Weights of a small mixture-of-experts language model, trained from scratch on English Wikipedia: 32 squared ReLU neurons an expert.
Below are experts of layer 3 (counted from 0) of a mixture-of-experts language model. Rows are named router (the router's row for the expert) and show model dimensions 0-39. Each number is 50 + 12 x the weight over its row's rms, rounded and kept within 0 to 99.
After each expert's rows: "comes before" lists some tokens at least twice as common just after its tokens as in all text; "gets" lists some tokens that make up at least twice as much of what it gets as of all text. This comes from a sample of Wikipedia text that the model never trained on. Tokens count by the router's weight.

# expert 113
router:71 57 38 55 30 56 32 49 42 52 53 55 60 64 72 54 30 38 62 30 68 56 48 57 55 50 52 39 57 51 58 56 37 65 50 49 46 44 28 45
comes before: "201", "202", "he ", "200", "the ", "199"
gets: ", ", "which ", "years ", "year ", "time ", "February "

# expert 157
router:47 42 49 49 48 56 31 48 29 25 61 52 46 50 59 67 45 44 69 56 55 35 68 67 61 51 53 54 42 48 38 37 23 57 40 50 32 41 39 43
comes before: ", ", ". ", "\n", "\n\n", ": ", "."
gets: "=", "age ", "name", "JPL ", "Historic ", "States"

# expert 244
router:65 39 46 52 44 39 49 54 73 45 43 63 60 53 65 58 42 44 44 60 31 39 58 48 74 29 51 38 35 27 31 41 45 55 43 62 35 51 51 62
comes before: ".", "| ", ",", "–", "°", "% "
gets: "14", "8", "9", "10", "1 ", "11"

# expert 120
router:56 45 48 28 57 56 50 52 60 48 28 48 38 42 56 36 37 54 51 36 58 53 45 76 61 70 35 25 60 48 42 54 57 37 42 52 53 22 57 60
comes before: "(", "| ", "and ", "=", "was ", "de "
gets: "a ", "i ", "an ", "o ", "e ", "y "

# expert 74
router:43 54 35 65 53 65 47 54 33 32 59 60 75 57 67 60 34 36 39 59 35 59 79 51 49 28 67 54 38 25 41 55 44 60 43 58 47 53 52 30
comes before: "| ", "|", ":", "—; ", "\"", "0 "
gets: " ", "— ", "| ", "0 ", "1 ", "3"

# expert 159
router:51 44 70 44 45 59 58 42 57 43 24 44 49 47 57 48 39 44 44 52 68 38 45 47 59 56 49 70 32 49 42 65 38 50 69 66 58 43 45 39
comes before: "- ", "| ", "The ", "He ", "\n\n", "It "
gets: "\n", ". ", ".", "\n  ", "). ", "Location "

# expert 195
router:57 68 55 69 65 56 44 40 39 48 50 33 55 48 36 54 49 41 40 49 33 45 33 55 53 21 45 35 46 40 38 50 58 47 58 39 40 36 21 56
comes before: "the ", "a ", "his ", "its ", "her ", "their "
gets: "of ", "to ", "with ", "by ", "in ", "for "

# expert 128
router:44 49 50 70 33 68 50 35 39 64 63 41 56 54 56 68 73 68 49 71 36 62 59 44 33 33 48 40 39 61 56 45 68 59 72 44 53 41 37 72
comes before: "the ", "a ", "his ", "their ", "this ", "its "
gets: "of ", "for ", "by ", "to ", "as ", "at "

# expert 126
router:51 64 43 50 32 48 40 55 48 69 40 66 54 56 62 66 50 66 45 50 61 61 44 43 70 55 58 32 34 56 35 28 61 56 47 57 55 54 60 56
comes before: ": ", "= ", "\n", "==", "by", "information"
gets: "\n\n", "- ", "by", "Born", "Country", "Website"

# expert 210
router:56 39 63 35 76 67 45 36 56 66 53 62 46 71 67 40 52 40 33 44 65 37 57 63 54 67 52 68 36 44 39 39 35 42 52 42 46 54 49 32
comes before: "The ", "In ", "He ", "It ", "==", "== "
gets: ". ", "\n\n", "\n", "). ", "\". ", ".\" "

# expert 254
router:55 63 48 35 70 51 61 58 59 44 34 48 26 46 14 39 64 55 32 45 71 47 32 71 63 60 38 16 58 74 55 58 64 38 64 46 50 55 45 58
comes before: "(", "| ", "and ", "was ", "K", "="
gets: "i ", "an ", "o ", "en ", "e ", "ar "

# expert 168
router:27 32 60 71 51 54 60 37 48 31 49 47 63 52 45 73 70 39 52 46 43 52 58 60 74 36 65 52 76 43 70 63 64 65 43 49 43 43 62 52
comes before: "| ", "|", "% ", "; ", "0 ", "%; "
gets: "| ", "0 ", " ", "— ", "% ", "C"

# expert 207
router:52 50 48 50 44 47 40 46 42 61 45 70 24 50 43 68 54 49 29 65 45 39 57 53 45 38 62 42 53 73 48 56 42 47 47 43 59 59 34 74
comes before: "the ", "to ", "a ", "in ", "for ", "with "
gets: "ing ", "ting ", "ating ", "up ", "ending ", "ate "

# expert 230
router:69 54 48 47 43 67 53 39 54 41 23 59 49 66 36 48 75 44 61 50 44 49 41 51 63 38 51 36 65 40 46 69 24 39 54 43 44 58 66 40
comes before: "| ", "– ", "(", "|", "he ", "and "
gets: "5 ", "which ", "6 ", "4 ", "3 ", "8 "

# expert 81
router:55 71 68 40 65 53 40 47 65 40 38 50 34 60 43 51 43 32 45 40 51 62 40 59 49 68 49 48 48 79 36 66 42 28 39 39 48 37 32 74
comes before: "by ", "in ", "to ", "the ", "with ", "and "
gets: "ing ", "ed ", "ated ", "ted ", "ting ", "y "

# expert 149
router:41 34 44 68 38 31 46 64 52 46 62 62 69 59 58 73 57 29 50 61 30 38 47 31 65 36 54 66 65 60 59 46 62 38 37 45 32 37 46 46
comes before: "| ", "|", "–", "; ", ",", "."
gets: "0 ", "1 ", "2 ", "3 ", "1", "4 "

# expert 105
router:63 56 57 50 30 63 44 59 75 40 34 50 33 67 54 29 35 32 54 55 58 47 72 57 35 55 50 70 46 58 56 56 51 56 44 44 45 36 62 62
comes before: "s ", "t ", "s", "re ", "mon ", "m "
gets: "'", "/", "’", "' ", "er ", "et"

# expert 107
router:61 49 62 45 51 29 48 42 65 61 39 52 38 57 30 49 58 56 33 32 50 43 54 56 38 38 50 26 41 48 51 55 43 42 58 54 54 56 62 70
comes before: ", ", ". ", ".", "\n", ": ", "; "
gets: "ing", "ation", "e", "tion", "o", "age"

# expert 143
router:41 33 37 28 69 74 40 32 30 40 50 46 55 52 50 46 46 36 52 53 74 42 53 63 59 33 42 63 31 32 46 54 43 50 51 47 64 47 60 39
comes before: "- ", "| ", "==", "The ", "===", "== "
gets: "\n", "\n\n", ". ", "\n  ", "fin", "number "

# expert 114
router:45 68 49 58 63 51 44 46 67 75 50 51 26 38 51 40 43 47 46 44 55 47 44 49 81 48 43 58 29 69 60 53 36 41 43 51 49 38 41 42
comes before: "of ", "and ", "in ", "for ", "to ", "was "
gets: "ation ", "tion ", "ations ", "name ", "ity ", "work "

# expert 108
router:55 71 25 50 54 64 58 30 45 19 62 54 36 61 57 46 48 59 45 39 67 37 47 43 53 61 40 37 37 53 67 46 59 30 27 35 51 44 68 35
comes before: "of ", "and ", "in ", "were ", "are ", "to "
gets: "ers ", "es ", "s ", "ations ", "ts ", "tions "

# expert 249
router:55 48 34 62 45 54 34 53 60 26 40 72 57 50 47 64 56 52 83 56 17 65 47 47 35 58 34 48 46 44 56 46 48 65 29 47 58 53 41 56
comes before: "| ", "|", "(", "km ", "million ", "years "
gets: "2 ", "1 ", "3 ", "5 ", "4 ", "6 "

# expert 139
router:59 56 51 47 41 64 30 26 30 27 61 39 51 58 58 59 29 42 60 36 61 39 70 39 56 56 64 48 54 50 58 44 54 52 44 63 48 57 77 31
comes before: ", ", ". ", "201", "202", "first ", "200"
gets: "s ", "his ", "her ", "' ", "its ", "their "

# expert 106
router:61 46 42 38 66 49 19 28 46 55 49 57 60 60 62 53 33 35 62 55 64 44 48 52 77 79 36 71 31 55 46 37 42 45 56 48 63 62 24 51
comes before: "The ", "In ", "He ", "==", "It ", "This "
gets: ". ", "\n\n", ") ", "). ", "\" ", "\n"

# expert 176
router:56 40 36 41 40 27 47 24 62 66 56 48 52 57 53 64 53 47 54 44 62 35 72 52 42 35 50 46 47 50 63 56 46 64 49 49 46 53 43 45
comes before: ", ", ". ", "-", ".", "–", "s"
gets: "0", "1", "2", "School", "3", "Road"

# expert 206
router:64 31 63 58 32 70 67 60 38 57 58 52 45 32 61 53 57 39 62 61 46 57 45 52 46 45 44 45 33 52 31 65 44 62 26 46 43 55 35 47
comes before: "0", "0 ", "1", "9", "2 ", "1 "
gets: "200", "201", "the ", "199", "202", "| "

# expert 215
router:46 40 71 55 38 64 47 60 47 28 58 41 50 39 64 42 75 54 46 54 63 45 21 49 54 57 51 63 58 56 62 62 54 46 48 55 24 49 49 53
comes before: "\n\n", "1 ", "0 ", "2 ", "0", "201"
gets: "-", "–", ".", "/", "−", "+"

# expert 125
router:39 48 49 64 49 57 43 54 57 47 44 42 59 60 52 49 59 53 43 20 65 48 70 39 64 54 43 33 38 49 62 34 57 36 47 58 39 64 59 59
comes before: ", ", ". ", ".", "==", "\n", ": "
gets: "s", "es", "ers", "ing", "ations", "ts"

# expert 83
router:51 37 66 57 57 50 38 38 36 58 62 57 43 57 48 33 39 51 42 53 73 38 62 43 62 54 38 55 28 51 42 45 49 23 45 73 31 50 25 48
comes before: "\n\n", "==", "The ", "| ", "also", "==="
gets: "\n\n", "= ", "\n", "=", "See ", "is "

# expert 87
router:35 34 70 50 72 17 32 50 46 57 36 55 71 41 45 56 58 42 48 67 76 61 47 55 52 60 68 42 59 37 73 42 66 44 52 54 30 56 73 61
comes before: ", ", "'", ". ", "\n", "-", "; "
gets: "er", "an", "on", "e", "n", "s"

# expert 90
router:45 48 62 35 48 69 40 46 33 57 28 61 73 29 26 51 60 37 56 64 25 50 53 56 42 50 52 25 54 49 25 60 27 24 66 44 69 38 54 45
comes before: "the ", "a ", "his ", "their ", "its ", "he "
gets: "and ", "with ", "on ", "but ", "where ", "for "

# expert 212
router:34 48 55 63 38 68 56 46 53 51 64 55 57 40 47 64 28 39 44 42 32 40 58 40 70 40 72 66 42 37 61 50 64 59 32 40 51 61 28 68
comes before: "| ", "|", ".", "–", ":", ","
gets: " ", "0 ", "— ", "1 ", "0", "List "

# expert 14
router:44 71 47 25 67 55 48 51 71 52 49 61 62 51 54 46 33 45 48 56 56 43 40 55 40 60 42 49 75 68 54 51 45 57 44 57 63 41 21 53
comes before: "and ", "the ", "but ", "he ", "which ", "including "
gets: ", ", "), ", "and ", "but ", "which ", "; "

# expert 5
router:30 50 54 54 40 60 52 48 47 52 33 57 42 61 50 44 32 59 38 66 51 36 58 65 51 55 67 54 26 53 42 42 41 40 53 61 54 64 57 66
comes before: "| ", "|", "|---|---|---|---|---|---|", "|---|---|---|---", "|---|---|---|---|---|", "|---|---|---|---|"
gets: "\n", " ", "\n\n", "* ", "— ", ":"

# expert 183
router:50 48 51 44 54 69 48 55 30 73 75 50 55 57 47 35 41 54 48 58 75 37 39 57 64 21 55 34 47 54 42 39 18 43 39 40 43 70 45 38
comes before: "The ", "- ", "In ", "===", "=== ", "A "
gets: "- ", "\n\n", "\n", "later ", ": ", "including "

# expert 82
router:49 52 36 55 77 53 30 50 65 43 69 37 44 48 51 19 44 43 55 70 54 47 62 60 59 39 55 48 57 49 40 36 44 47 52 32 59 49 23 45
comes before: "he ", "the ", "and ", "it ", "she ", "but "
gets: ", ", "; ", "which ", "but ", "that ", "time "

# expert 66
router:42 42 34 61 44 55 40 43 63 60 48 56 43 56 37 38 52 39 56 62 42 38 57 39 70 62 40 71 52 54 42 35 31 63 32 59 56 53 67 42
comes before: "of ", "and ", "in ", "(", "for ", "from "
gets: "ation ", "ing ", "tion ", "football ", "ment ", "ity "

# expert 101
router:44 44 46 58 57 59 38 48 43 40 63 54 54 34 47 34 31 41 53 52 62 41 51 46 40 37 59 49 47 55 67 74 53 42 50 70 62 79 24 41
comes before: "- ", "| ", "The ", "|---|---|---|", "In ", "201"
gets: "\n", ", ", ". ", "\n\n", "year", "season"

# expert 64
router:57 54 33 37 74 39 63 42 74 45 29 59 20 35 56 36 41 49 51 64 54 31 56 54 71 62 37 42 64 60 67 55 49 36 37 59 55 60 63 62
comes before: "(", "and ", "of ", "in ", "was ", "is "
gets: "er ", "o ", "el ", "man ", "e ", "ist "

# expert 110
router:54 71 53 25 56 32 51 62 61 50 40 44 28 50 45 41 59 72 37 35 75 71 53 42 29 44 37 37 39 45 75 59 49 51 36 50 35 53 56 59
comes before: ", ", "-", ". ", "'", "\" ", "tic "
gets: "o", "an", "os", "u", "or", "ar"

# expert 112
router:40 41 70 41 65 50 59 47 71 63 43 51 58 52 53 44 39 50 54 35 52 39 43 58 57 44 74 62 69 54 25 69 61 61 37 37 52 44 55 38
comes before: "- ", "\n\n", "S ", ") ", "_{", "C "
gets: "\n", ".", "W", "R", "T", "O"

# expert 129
router:71 69 64 75 41 66 50 37 49 46 53 40 63 48 20 59 74 40 71 64 47 49 64 59 35 41 37 38 66 55 39 31 38 25 73 49 66 28 24 53
comes before: "the ", "a ", "his ", "200", "201", "199"
gets: "of ", "in ", "from ", "on ", "at ", "for "

# expert 169
router:56 50 58 33 34 57 46 42 51 46 32 66 44 52 33 73 51 47 25 47 54 52 53 35 41 45 62 31 46 52 30 58 49 55 60 34 42 37 47 69
comes before: "the ", "s ", "to ", "a ", "as ", "been "
gets: "with ", "'", "ing ", "of ", "have ", "known "

# expert 198
router:61 43 47 28 42 38 40 48 45 53 49 46 43 72 49 57 50 44 41 53 36 62 51 54 59 68 31 44 42 67 38 41 25 37 38 30 62 54 33 69
comes before: "by ", "in ", "to ", "the ", "on ", "as "
gets: "ed ", "made ", "released ", "used ", "named ", "called "

# expert 171
router:59 53 46 38 51 46 56 43 42 63 58 59 54 59 30 60 47 50 41 57 56 44 35 51 67 57 46 31 34 47 64 39 40 32 48 40 44 75 47 48
comes before: "a ", "to ", "the ", "not ", "been ", "be "
gets: "was ", "is ", "had ", "has ", "were ", "would "

# expert 205
router:67 49 64 45 72 31 48 61 66 47 31 31 29 28 37 41 54 44 43 50 44 73 38 54 40 37 57 25 49 47 80 55 57 57 40 51 52 50 62 55
comes before: ", ", "'", ". ", "\" ", "-", "; "
gets: "i", "en", "at", "an", "ti", "y"

# expert 218
router:57 55 42 47 74 77 63 60 26 53 44 63 64 34 56 60 50 62 55 58 59 57 72 67 50 34 38 53 57 61 55 38 63 54 55 48 27 46 46 57
comes before: "was ", "is ", "had ", "has ", "also ", "were "
gets: "he ", "and ", "He ", "it ", "she ", "they "

# expert 146
router:52 52 30 54 57 44 72 49 70 29 61 48 54 61 50 45 63 31 55 34 47 46 67 56 59 28 74 42 48 44 58 50 72 52 41 47 40 53 62 37
comes before: ".", ",", "–", "% ", ":", "; "
gets: "1", "2", "3", "4", "0", "5"

# expert 115
router:38 63 43 84 58 50 38 36 61 27 40 36 36 44 50 34 61 58 66 58 35 61 57 46 59 59 45 54 36 52 54 62 45 65 47 49 45 71 50 36
comes before: "| ", "|", "(", "and ", "was ", "is "
gets: "E ", "T ", "C ", "S ", "B ", "R "

# expert 76
router:39 44 49 65 57 27 60 45 71 61 49 51 61 48 57 56 77 32 51 39 41 46 34 50 67 52 53 52 35 47 69 57 59 63 30 53 34 53 55 57
comes before: ".", ") ", "; ", "% ", "–", ","
gets: "1", "2", "3", "4", "0", "6"

# expert 158
router:58 34 68 57 48 63 35 44 68 52 48 20 57 29 52 69 62 29 44 52 38 63 41 54 29 43 74 64 64 49 68 60 54 51 64 57 46 48 15 31
comes before: "0 ", " ", "1 ", "−", "+", "0"
gets: "| ", ", ", "; ", "%; ", "', ", "within "

# expert 182
router:50 38 54 59 48 63 62 46 39 50 44 64 24 39 57 51 30 27 52 45 66 62 46 57 77 35 39 59 46 41 50 65 42 60 32 43 26 44 40 46
comes before: "| ", "|", "was ", "is ", "· ", "("
gets: "It ", "He ", "% ", "who ", "which ", "MPC "

# expert 181
router:50 49 74 45 51 31 53 47 46 50 29 65 51 55 66 38 61 64 44 33 71 22 54 61 55 45 68 27 58 55 44 39 55 70 47 53 53 67 54 56
comes before: ", ", ". ", "\n", "'", ".", "; "
gets: "a", "ia", ")", "States", "City", "California"

# expert 121
router:35 34 56 45 58 55 53 45 67 67 38 37 61 27 40 32 53 55 61 74 38 46 52 62 63 47 61 53 38 60 58 62 43 55 48 53 67 42 40 26
comes before: " ", "0 ", "1", "0", "1 ", "2"
gets: "| ", "; ", "%; ", "); ", "—; ", "–; "

# expert 248
router:52 49 64 42 55 48 29 54 46 45 36 41 42 73 47 50 31 39 48 66 68 60 29 65 34 36 55 41 55 66 36 50 39 42 47 39 44 41 37 78
comes before: "to ", "by ", "in ", "with ", "for ", "the "
gets: "ing ", "ed ", "ated ", "able ", "ous ", "ating "

# expert 145
router:57 55 55 34 66 13 59 70 62 63 26 47 50 55 56 47 49 65 46 40 52 74 60 61 44 57 51 32 44 38 71 41 68 51 54 48 32 41 68 53
comes before: ", ", ". ", "\" ", "' ", ".", "'"
gets: "s", "is", "es", "as", "us", "os"

# expert 189
router:39 52 45 49 25 25 65 60 50 69 61 51 65 55 42 50 71 67 41 40 30 56 58 60 58 41 37 56 39 55 37 55 34 42 52 36 50 61 47 56
comes before: "\n\n", "\n", "000 ", "5 ", "000", "0 "
gets: ".", ",", "|", "Women", ").", "present"

# expert 104
router:66 67 44 48 56 44 42 78 45 39 38 66 32 49 48 38 61 49 62 57 45 52 40 45 46 62 36 59 59 65 52 61 34 43 48 52 38 60 60 46
comes before: "and ", "(", "of ", "in ", "is ", "was "
gets: "y ", "et ", "er ", "e ", "k ", "t "

# expert 43
router:56 45 52 42 58 49 53 60 70 48 49 58 28 31 37 48 63 66 41 44 50 59 53 56 45 62 64 54 64 53 64 39 53 41 43 58 46 58 47 63
comes before: ", ", ". ", "z ", "\" ", "\n", "'"
gets: "e", "ent", "le", "ine", "ate", "ot"

# expert 124
router:50 48 26 34 46 58 48 62 35 57 53 64 76 44 44 47 22 54 42 48 55 41 39 59 62 42 40 22 61 46 50 66 50 29 42 46 67 45 55 63
comes before: "he ", "the ", "it ", "she ", "they ", "was "
gets: "that ", "- ", "which ", "| ", "so ", "but "

# expert 192
router:49 52 53 45 62 54 70 61 62 25 66 50 58 36 58 58 54 54 70 69 39 44 56 64 37 62 49 60 45 41 55 47 40 52 51 79 69 46 44 36
comes before: " ", "1", "3", "2", "— ", "MPC "
gets: "| ", "; ", "– ", "* ", "said ", "\"; "

# expert 161
router:46 36 50 54 70 66 57 49 64 64 30 33 51 33 35 59 43 36 54 69 36 31 42 49 67 61 57 56 40 44 64 38 42 52 43 67 71 44 15 33
comes before: " ", "1", "0", "2", "— ", "3"
gets: "| ", "; ", "); ", "%; ", "\n  ", "—; "

# expert 85
router:64 46 47 33 58 53 43 46 55 74 38 55 55 30 52 46 61 69 45 53 50 43 55 69 42 46 33 34 45 56 64 39 41 49 57 57 47 62 29 43
comes before: "the ", "a ", "been ", "be ", "not ", "also "
gets: "and ", "to ", "or ", "is ", "has ", "was "

# expert 116
router:45 55 43 43 52 54 52 54 33 39 37 57 43 43 30 63 70 58 49 49 41 38 48 55 46 55 36 10 60 44 51 45 46 32 52 55 75 23 49 46
comes before: "the ", "a ", "be ", "his ", "well ", "an "
gets: "to ", "by ", "as ", "with ", "at ", "in "

# expert 180
router:62 60 48 53 52 70 57 58 63 43 72 64 63 40 74 41 49 35 48 52 32 47 37 50 39 56 54 47 42 32 19 45 52 63 49 59 55 42 31 44
comes before: "0", "5", "9", "8", "6", "3"
gets: "201", "200", "202", "199", "198", "197"

# expert 32
router:53 60 70 51 73 46 61 52 57 46 35 46 41 56 49 50 69 68 19 34 63 47 58 58 49 51 48 38 59 62 57 55 45 45 49 50 28 59 57 68
comes before: ", ", ". ", "\n", ".", "\n\n", "\" "
gets: "a", "es", "e", "al", "ia", "le"

# expert 91
router:59 52 62 37 53 62 58 52 39 42 68 51 58 45 44 53 67 56 53 44 49 36 40 55 34 31 48 62 46 46 48 35 50 32 53 29 29 36 51 48
comes before: "a ", "the ", "been ", "an ", "not ", "also "
gets: "was ", "be ", "as ", "is ", "being ", "been "

# expert 204
router:56 72 57 49 58 54 63 31 73 33 50 82 32 54 39 28 73 38 52 54 65 47 52 62 51 52 63 46 66 41 53 58 32 36 65 54 47 33 57 45
comes before: "of ", "and ", "(", "in ", "for ", "to "
gets: "at ", "or ", "on ", "in ", "an ", "out "

# expert 31
router:38 47 57 64 58 28 37 64 50 53 29 43 60 41 61 52 61 66 55 30 49 75 74 42 48 39 47 52 53 43 48 67 49 47 47 57 34 61 62 52
comes before: ", ", ". ", ".", ": ", "-", "\" "
gets: "ed", "s", "ing", "ers", "es", "er"

# expert 202
router:59 41 68 51 57 42 59 41 93 35 47 45 45 70 61 35 53 60 51 34 51 47 34 46 67 39 60 62 60 57 59 69 63 63 48 55 57 59 66 48
comes before: "\n", "°", ") ", "\n\n", "s ", "-"
gets: "\"", ";", "'", "0", "1", "3"

# expert 73
router:63 73 49 45 76 44 51 54 62 48 44 65 24 47 41 42 50 46 45 55 49 48 53 47 64 58 47 39 43 66 64 65 39 32 43 28 56 48 49 24
comes before: "and ", "(", "of ", "was ", "in ", "– "
gets: "er ", "s ", "ers ", "es ", "man ", "t "

# expert 118
router:44 26 58 50 49 65 70 50 49 47 47 56 68 51 71 64 41 63 36 56 74 38 37 70 47 55 46 34 37 27 59 42 40 59 39 57 50 65 66 54
comes before: "a ", "the ", "also ", "not ", "an ", "born "
gets: "was ", "and ", "is ", "were ", "are ", "– "

# expert 174
router:44 26 37 48 33 56 51 62 26 52 65 68 35 61 64 50 49 34 59 66 62 47 49 52 46 47 70 61 58 64 35 39 59 54 58 74 43 68 54 49
comes before: "-", "States ", "round", "States", ", ", ". "
gets: "first ", "second ", "United ", "First ", "third ", "th "

# expert 199
router:72 42 26 65 46 61 30 50 52 42 58 74 27 37 44 57 46 51 73 52 50 36 62 64 62 57 51 62 53 52 44 58 46 63 36 65 42 60 55 51
comes before: "(", "| ", "of ", "|", "in ", "mi"
gets: "% ", "000 ", "million ", "0 ", "years ", "5 "

# expert 231
router:38 44 37 59 32 50 52 47 40 54 54 72 64 71 45 57 55 60 44 35 51 66 58 51 31 32 53 34 27 42 57 51 45 59 54 73 60 55 52 66
comes before: ": ", ", ", "\n", ". ", "; ", "\n\n"
gets: ".", "}", "Coordinates", "age", "family", "Source"

# expert 38
router:61 36 32 65 52 54 53 43 57 15 56 52 53 45 52 57 30 36 69 71 58 34 59 62 62 56 47 68 48 47 36 40 53 72 54 63 55 58 69 58
comes before: "| ", "|", "\\", "_", "(", "1"
gets: "_", "N ", "$ ", "0 ", ") ", "% "

# expert 200
router:56 47 46 53 33 65 48 46 46 32 62 43 63 46 63 67 52 25 38 25 45 40 50 72 49 52 55 66 56 41 52 59 29 48 50 40 53 66 66 72
comes before: "\n\n", "\n", "°", "W ", "/", "0"
gets: ".", "|", "—", ";", "°", "–"

# expert 153
router:56 62 48 45 20 60 56 55 52 25 56 63 69 66 27 45 44 35 59 55 31 42 66 56 43 48 56 57 51 54 46 36 40 45 56 40 51 34 46 65
comes before: "s ", "t ", "\n\n", "000 ", "m ", "C"
gets: "'", "\"", "(", ".", ",", "$"

# expert 71
router:46 60 63 29 53 61 73 39 82 53 48 67 26 48 48 28 55 57 45 40 59 37 39 63 47 58 41 36 64 53 40 73 53 42 53 58 47 54 71 35
comes before: "(", "and ", "in ", "was ", "of ", "is "
gets: "on ", "is ", "e ", "or ", "o ", "le "